{
  "n_experts": 160,
  "attn_scale": 0.125,
  "max_grad_norm": 1.0,
  "schedule": "wsd",
  "decay_fraction": 0.867
}
Below are experts of layer 9 (counted from 0) of a mixture-of-experts language model. Rows are named router (the router's row for the expert), up (a neuron's input weights, with its number) and show model dimensions 0-127. Each number is 500 + 50 x the weight over its row's rms, rounded and kept within 0 to 999. Numbers have three digits each.
After each expert's rows: "mostly gets" lists some tokens that are sent to it at least half of the time. This comes from a sample of Wikipedia text that the model never trained on.

# expert 94
router:486529475546541411503558541490514579438492529502580459478389537594438467524488453512601512450463422468488446504552452464580495538615516537556551548533509553448465534484430489437474508465477536524553597535412552540466525542540392455453451402514463487599508514396577508513506509546457479474489466541432495517483500544493533457583572509444551521455533494472390613496499564507430434504476
up0:586518487489512491565509515470543575449518477573517496534446502479400434542555524584530493412543483502449450521505560413515482573579448563501544551561536507488525474495474485532530510457539542438492528506473523535483584605429455457454477345579492519507507512476595431525443543542492540519459438549372434465387545478546508457592540450523479551495449451479453477418466604450494473490430
mostly gets: " h", " w", " sh", " k", " ins", " hig"

# expert 101
router:483470469493594434419547454491516516392565520585476501418536542528530492590453408519464459505452504491495460545540434534518551528451490499551575562523471508484486508465528489561457531480529514545500522526485513569591561462432520527462502516588359448419480532439475548464552463518401502613520392511514511494505511458462546487619518518561602541440525446500493538441460579619497423513469
up0:484472549505537461506501497535511504399495533602546479440545468502437443524457463525549510539487551480518499569476336558455532506453492563516502406586522492504537518480433341526424567464469463462539467494546472531528522504536610485490537534532444557480458397604542437548541411481541456512461524418481524472555469545522527415510488590479514486514492521531556480531485577509388534416591
mostly gets: "\n", "\n\n", ")\n", ".\n\n", "==", " =\n\n"

# expert 75
router:525519551531468534475624507458545542427500558630523452428404532522442524556541447464542525480449514443396477551457459442430530471431508507531493541525429604441479537509514464458448448461592549506444462527491557446528610532478483532436532479613435482501493480497482512415548538541479455476589396457471535523537514522428466593477572516579554534525492479485461548558519506580495545448433
up0:519390468581482584536451534525463467401523461491533515446545462464519528483592525526506571373546518540509559566472471479583464476412439471560531483557471502508519437493542494512538456462529533492522576574550498529536538520494438499512600493481573518527428534448453493416427533459435502508564390526483489498569579559450453590549541484470521545516445436479415485530499531490390460368441
mostly gets: "–", "−", " "

# expert 29
router:485544450502498476528487538497535561448465503546511449437534527454467518494496474522423447534424491514412535510605441385571563534524530529492516443446538494442476486521572528528441454417526676467544494491398510545528482540509530433440541513523551510411466652485514527486564490543521454538521431541480554540492518532449432503572496630511569569474409450446539565460479494523553480477426
up0:509498462454453551414561514499488461499492521524557507518609487497531466507549516606524422455541455503476573589508446503508542560531496460493562486510486527528509539564408423488506441544533558531444508507545473437463503424543391480477545472474498542500522526464467579473427528503471444555576417459544565618509533534435548485338477376454468476527500552409484521488544638536449500511441
mostly gets: " politician", " director", " footballer", " writer", " officer", " producer"

# expert 47
router:427473476451552528489580447451487520482481521548581458392475524511511468432548504483523459510522514449476488586507465543555550514538555502563583476519389513457416459439487461597533559418597538550547498523525447406479550567470476513512480371515502498414451583432622541550522504452543571446558439540464502542517464537462461531520488573569493478416521492465459574378466497479474499489447
up0:527423515522492570525540458436531555460529417516455491442403466503637524542456510510630504458519513458476533447561519491574421524517465528465568618561415523515557425410517468491480444407570538447474595506455473513448530554546484504543473507573513459434487560483445528472500430466545455519505597499498477509452536440532485504526519498536494516417428475469431652439495554546493438475478
mostly gets: " an", " en", " la", " was", "An", " is"

# expert 61
router:489500463440504483578504574440544637499556507402635485492529477519470523473481455470497509499476518408565513444509437373462578462487529468525490497420387590503480516412473444522454503453539542544547544482456493453525495546471478495488588533527493496491532514517471446474549433501386516523538448477494547529441523538550505603485511624527514582490473601489419606537444507544464530449554
up0:560382492451545444479495585475487518505585496452467515504398434475421540452413459497505589530468498511481528514518392529493486529576555465568578466519452597513486610513486547456398422473556494477605519515461532540487432553531536481502598493496389407586544532465431482512500457528482517396532474495569526493437482532562535602527532462481540457565464458516521497490537572484478550464537
mostly gets: "t", "-t", " Miss", " Fort", " Ret", "tt"

# expert 69
router:421552448507460462584564517500513507499547535480552446448454480514502492490449460481503390435489499400472515515507424510565508479599492503568548576515575510409487447500523470434515524482551544580452547487476547533587570555518420480561448340485458446519499480480611478444504505553440508514513481492527524529454500555492535528637557522485586493427541494458476538536559612494422434463424
up0:487614448579564440457533512572442552501576525539525407499562513479547502494591476589531481415544466506426432543485373464476523414572486610523584523569533424501483431433553528454509472540461511518542483528506529477508524496472518458518488473563462543440540533547595536472549507483454409487466517494416502543479531489535463387486535408541603467520529472505446537407456521517410520473454
mostly gets: " H", " Ch", " h", " sh", " ch", " Sh"

# expert 142
router:455537463549564439605590486461581525496437537528544464460514545537515526576502471563539428479467478510461463447558422417490527514510509550588493567550482543455516488440443450467485495380496517587509545500401479439425551529549424589542507476560477493566483445427554537495538547502415505657508400622462548574537435515445483532513509503510549544441475466460511466469516497520495453538472
up0:444566438494488468479602556474475513468434521510446475526445538520617481576563471505573505523445534516516502634472545515550429466456502530547552431474474508411427473410504446538437476513450457483495394530557560512408533444486458578557470521459488456584539570477550591457475512490554440542484402461571538520467495488492407419553592537490553558463433518542473473521467426553502517561464
mostly gets: " r", " s", " v", " w", " bl", " pr"

# expert 86
router:479555492571486494590618513471535550484488531536555451481464544547486589477452402447570426469493461477441450528515419494454503472523493515585562512522439525485445465460575453494385552455606492482544480533531500425521555554479494502520474464582375506495506482514521501471483435486416428458569405468486494562584496539384488547455542470548583568546507556480530551509609447586506499473533
up0:493553374492547453516511503518521499466365429571519514496427520515531478609567436493481524498499459518575500513464562464500519491592559459456581515522562405446548516514415489424486500488555535547577508431472583471512441579501512607503487511534464452449532487450574591451641464508491428528447480558462513446486453507490478474594471449456426586498500519440492498427522416531534437520486
mostly gets: " −", " ", " +"

# expert 62
router:457505540414511397493530569363492572527537498564518469509443443557462451542470420449519425510486534425504476491588515485503516437509399489500511545434475455469556516456522505544403484483571481482563493525477488474479551619462468476477564458492475467545486503498589498556521550550494559557463511520448491570546450634493434531490532651577553534440495454431496509507522551564496411423446
up0:516500469403486433445444539519524534619466535504633535593418451505515484471382542427521489461446530482472531450510526450549477474571447506484483481463553490487512452460585481509447495429577510508595528557587497486567560505478620475450564568500512431506480625461557328431493494490400535485460526470459548500511495498508577507473546546458456484478523526504525459463545474491490535456546
mostly gets: "eek", " does", "ouch", "imes", "uns", "ein"

# expert 88
router:509620451487526471516529553427534557535513515598492474473428509422504553363485469451594478497463575369525514553503470500590469523472535499546528543430482548473500432517502438623450534481543489502521487520424659523472554576483559531452548425527494400503404508445544494494465442610507546476594505498524477539470509509494461513521555520467449544442458501474453504472441560503485481435495
up0:387472425537428502569569549506499445445526500588487467514539371445467498446464449415535510442475559491561413559554560491431449421473513517525567438511588378531541506526467566495520537489514452554510585551407484569523511519463519505447535459492505485506513583415463478558463536552473446485552463547509512474546526438453558625510538572479507531536551504512467506509427420580446426479518
mostly gets: "and", "it", "anded", "id", " dist", "ides"

# expert 8
router:415575511456516468550501537476508502484523505550552436495373498484432546497463400499486504484517519455518511484544462589422486477526555469532542540427505592507498534558430465527528493427490564561497516611505523446493531480447414558427579507507347458604413512536500583505469504495439507594537460520529506467554460539462499570556437494501503535359427553395527529517481443557468480498525
up0:465532508506468477579488439567469549479509533551509467391501424445429549505515494441509588503431430513521476576471471535512439492495550536519528572502539565562467475433510463461565564503539551487546534551454544428536547457405489637584576524463488506455545466473442517468387523518501544553527512463453565559479410407483440433548442458478548417463417501542498459634535530513452529531570
mostly gets: "ind", " Ind", " ind", "Ind", " while", "|"

# expert 79
router:354516454535550492477543522432512571523549487537557521403500512484392516498440446498443451578411464486461558526571467467465540516490465486501486531436559575523460448487587503555401588442501626477564479504539517524577534511436498460476490515549456500519474570425492501452619408487536512487542473505470528562496532568476460554515474547585476531482520466476507521456587484554514339486462
up0:482440466528561482532533463464520495436592513454490525490501530603556483532455552481427609513488514406429508533483450557598506510526457561506475469494531435578384369428443488523399551539528624445555442484534568462553519508433520558487547459497448376499502452446481529449533492461600517519475521512536580499534547537543485516509491492581429509394533509509493566511525413521445491472485
mostly gets: "shire", " Street", "°W", " County", " California", " Creek"

# expert 112
router:467531490514533443469489563475510531482536582453546509521469519451458491497516463442469523515489469470523463543515444492465547473456529525559534522430503537427353518527523481500452503430539538557496653527566639425489522492370489579432501439483394494481467534521505525502632445516434529564541471551543449552533522527485454438522557531627559597492442504451446518510521481564514468470405
up0:448461475537520489500552471418462463507428554512556447482521491504526394541505495493430488584530439513455469505460427517629471587471523588530506415563551548541522508447529461527575496514475512486547380436521569433536470510526475499502448489507404420506517523495558556549531477512547501546477507541548537493425358493599422561481494554568552500499370545577511499593416541495447455470505
mostly gets: " September", " January", " December", " October", " November", " July"

# expert 103
router:526533572520528502503457612475564591485489570510491437495476489514447524557482466503524461567469448477495484478476492504465544527492444604496593463442463605481440441370475408479452513417468528441496508585511485528459576508519471511475585471481429393521516449583555533424462488552496472493592485490500491475522508561515557546532478603450428602519417426431532503406481475596578493486507
up0:505477515481468514462424547563501487522472485429478467498493459504414511469426470504531453488551476560479532587490433498441539560560520424520567403606423490494517433520486476533488556481429578530503499488481627566494599492564405565444517415520542484545441473504490643453557513583470490488546479512492430472575526486517507435500571543446475471508389549514605470476477563492424562512407
mostly gets: " f", "ant", "est", " inf", " Ele", " Inf"

# expert 125
router:420482523409527504434551564457470526431506605645528409483482493416447477500484500464475488445516500444548523486573489537471535535542542552469536529506506551429418499418529454526472555437572566498475475454423514438572482584468551543547545420511485525555396506474564532542486496494424492425487482554383547560471621536436454476565501542547435483440485499529490553460468541600484505537480
up0:498469549427439428516450493563512462590532443544542512492404451444383569579486462492512487539494386511541493465454541482608492539502431571422554520573548551441500484470563498612544513536444475479465567408510526535570489496513569459589508524509500459493533546528564466505511492458481493562569394510429545567454498512464396502600470481501430528562521522539498504467469478456409488396479
mostly gets: " have", " been", " any", " this", " This", " such"

# expert 59
router:422478572540547398525545517479508511473433547500525534513333529514424438507442470539454508501447420514496512489568485394532538536586463519487557496444528494489511617418479504455426512449526552560527532508446510521585550594456562470568497487524600451443460493455527559415548419501508474456518456498499567477438543540479480480473587636475574528463514482463429565524511498495503410487462
up0:470452502510446431499500480525489400470569470532505563424393542569423515455491477530523569480413519472556534514541473469512532564495425500537543500483440543541572609541466546391569529418543520441556543471556490563544598495558608492473526542528499490440481464405618577416475501531461590463580467487484492439559488492507456471527438471492406554473490479564436510512460450476463486427554
mostly gets: "e", "te", "se", "pe", "line", "ine"

# expert 122
router:528499472523474458534558493534464616401508548565503500487491443472458504500486503441514454559471543385473446545547498512585548578516522495466505542494453504469507397468572465575529493492486620569571449541361471479474510479528494534479504437558420521488470602515552504433471459475405471533569471488444550513519485533469442482467484593461546560512529489475422538552539558528532317435506
up0:567476466378422457507540494513479498440519427594503422501482505453572515490572485460512429573350560440487438503486489460560403552517614550521520546469565537580554450522557457472524501527562578482489582508417546466503517575499439510507529484498500549498420519501454527430514493516489433480479478577396571540465615568489526544477504475455441495492517522502461464556444549522447412576501
mostly gets: "on", "i", " University", " non", " hon", " then"

# expert 141
router:471514493511563505489505522372503601458445600532572455492520506496508514482559503489511474456491466349476506512548428532492481575524547591547565504544452556468489501413445422603525591471557509475559437569441494469526501528438384532439532391541498441539486506439619488542537507575468488513495396556511524549571456529486395487576477497561511516513512511498494504471444467466484422473449
up0:450439516406510454426577451464378411448517487522521474493515592487528444501493441546525535531458467495501536556505460436500453532511503600467526449490514688512460547484464546536501508419521506512450496536443491572575434582530471496477477604474554558510515493540465360461554500494535516460493493583452552515540552512412567541423506484453421477519497517452502555459581505494487474472621
mostly gets: " is", " was", " been", " became", " has", " being"

# expert 107
router:499517516494554463533549529513550500469577483576496397540496530504485514510527470472543450462544443450455514581466467499477518599543460520624554503460526579452457425421455423440385439410565512501427571508449570387579456606477448540461538502535441456570500523492577478522576471467497459533512436512442481493437514493453427529621589556519472529449491542507498499506507583542499430454502
up0:483410471539477515491517429457647406449475444506430497474444533478534574520500493506495460442590475472530504494518391514542528541534507517452507405510564511497481481447503423455496486420403557427484491505465474521589482568547482590505562516428485468554519564520510460425502579552579528554496521528596538523576574575427526496482527495526488448566454456457514523346546565457484507488413
mostly gets: " his", " their", " her", " its", " st", " these"

# expert 135
router:485516547529490511468534501460494545489528540596505438413452433463355509527478488543472429504453488495502543605493492493506530521515453478443529466401478446548457365471547532472448485489530562536574524516346491522535519493505376571498579491537519400460546542512531572489547441524435437508553505567514491566534449567494451479539527578608524551485377468507497547460533502541533533448440
up0:488572499559520490488465480466489565429478547611526500544487453559475522447485514483512405541423568494440524554464523486502533481473399474603509493518461533391517373442473520428462456576470471596505452596467430474518513417482425620509590498428518540518488525533459580451524530505442523480497497565496457538559507557512441401563525488484549525494473491475511605431536524439552493616493
mostly gets: "er", "ple", "retary", "ter", "urity", "aster"

# expert 71
router:455444478500517508570542548435502531486566502516553455432419483431391479539484471434420503515433495440426557494550483468514579542534438528465501481431536545510480486469575494603426563453541604551545547479486544456498455551471530511445533483550473465517466552520544504434557450473551488459503503526444534557539541523397412574544442589587557468506482511496496522485622539540532368523383
up0:530528503513483508531487536539504463473521486494528446515420498527460504491423479477466458457442404587499439450466441466498532517523559552474489466430462499515520480520578497618463507510490454604509452505421542371465382558533474509484581451526552490503467494573422572486495537527485483508569587502503605526504428516427539490543589661510595473535369526494404524444476551550499530485491
mostly gets: " William", " David", " Charles", " Thomas", " Robert", " James"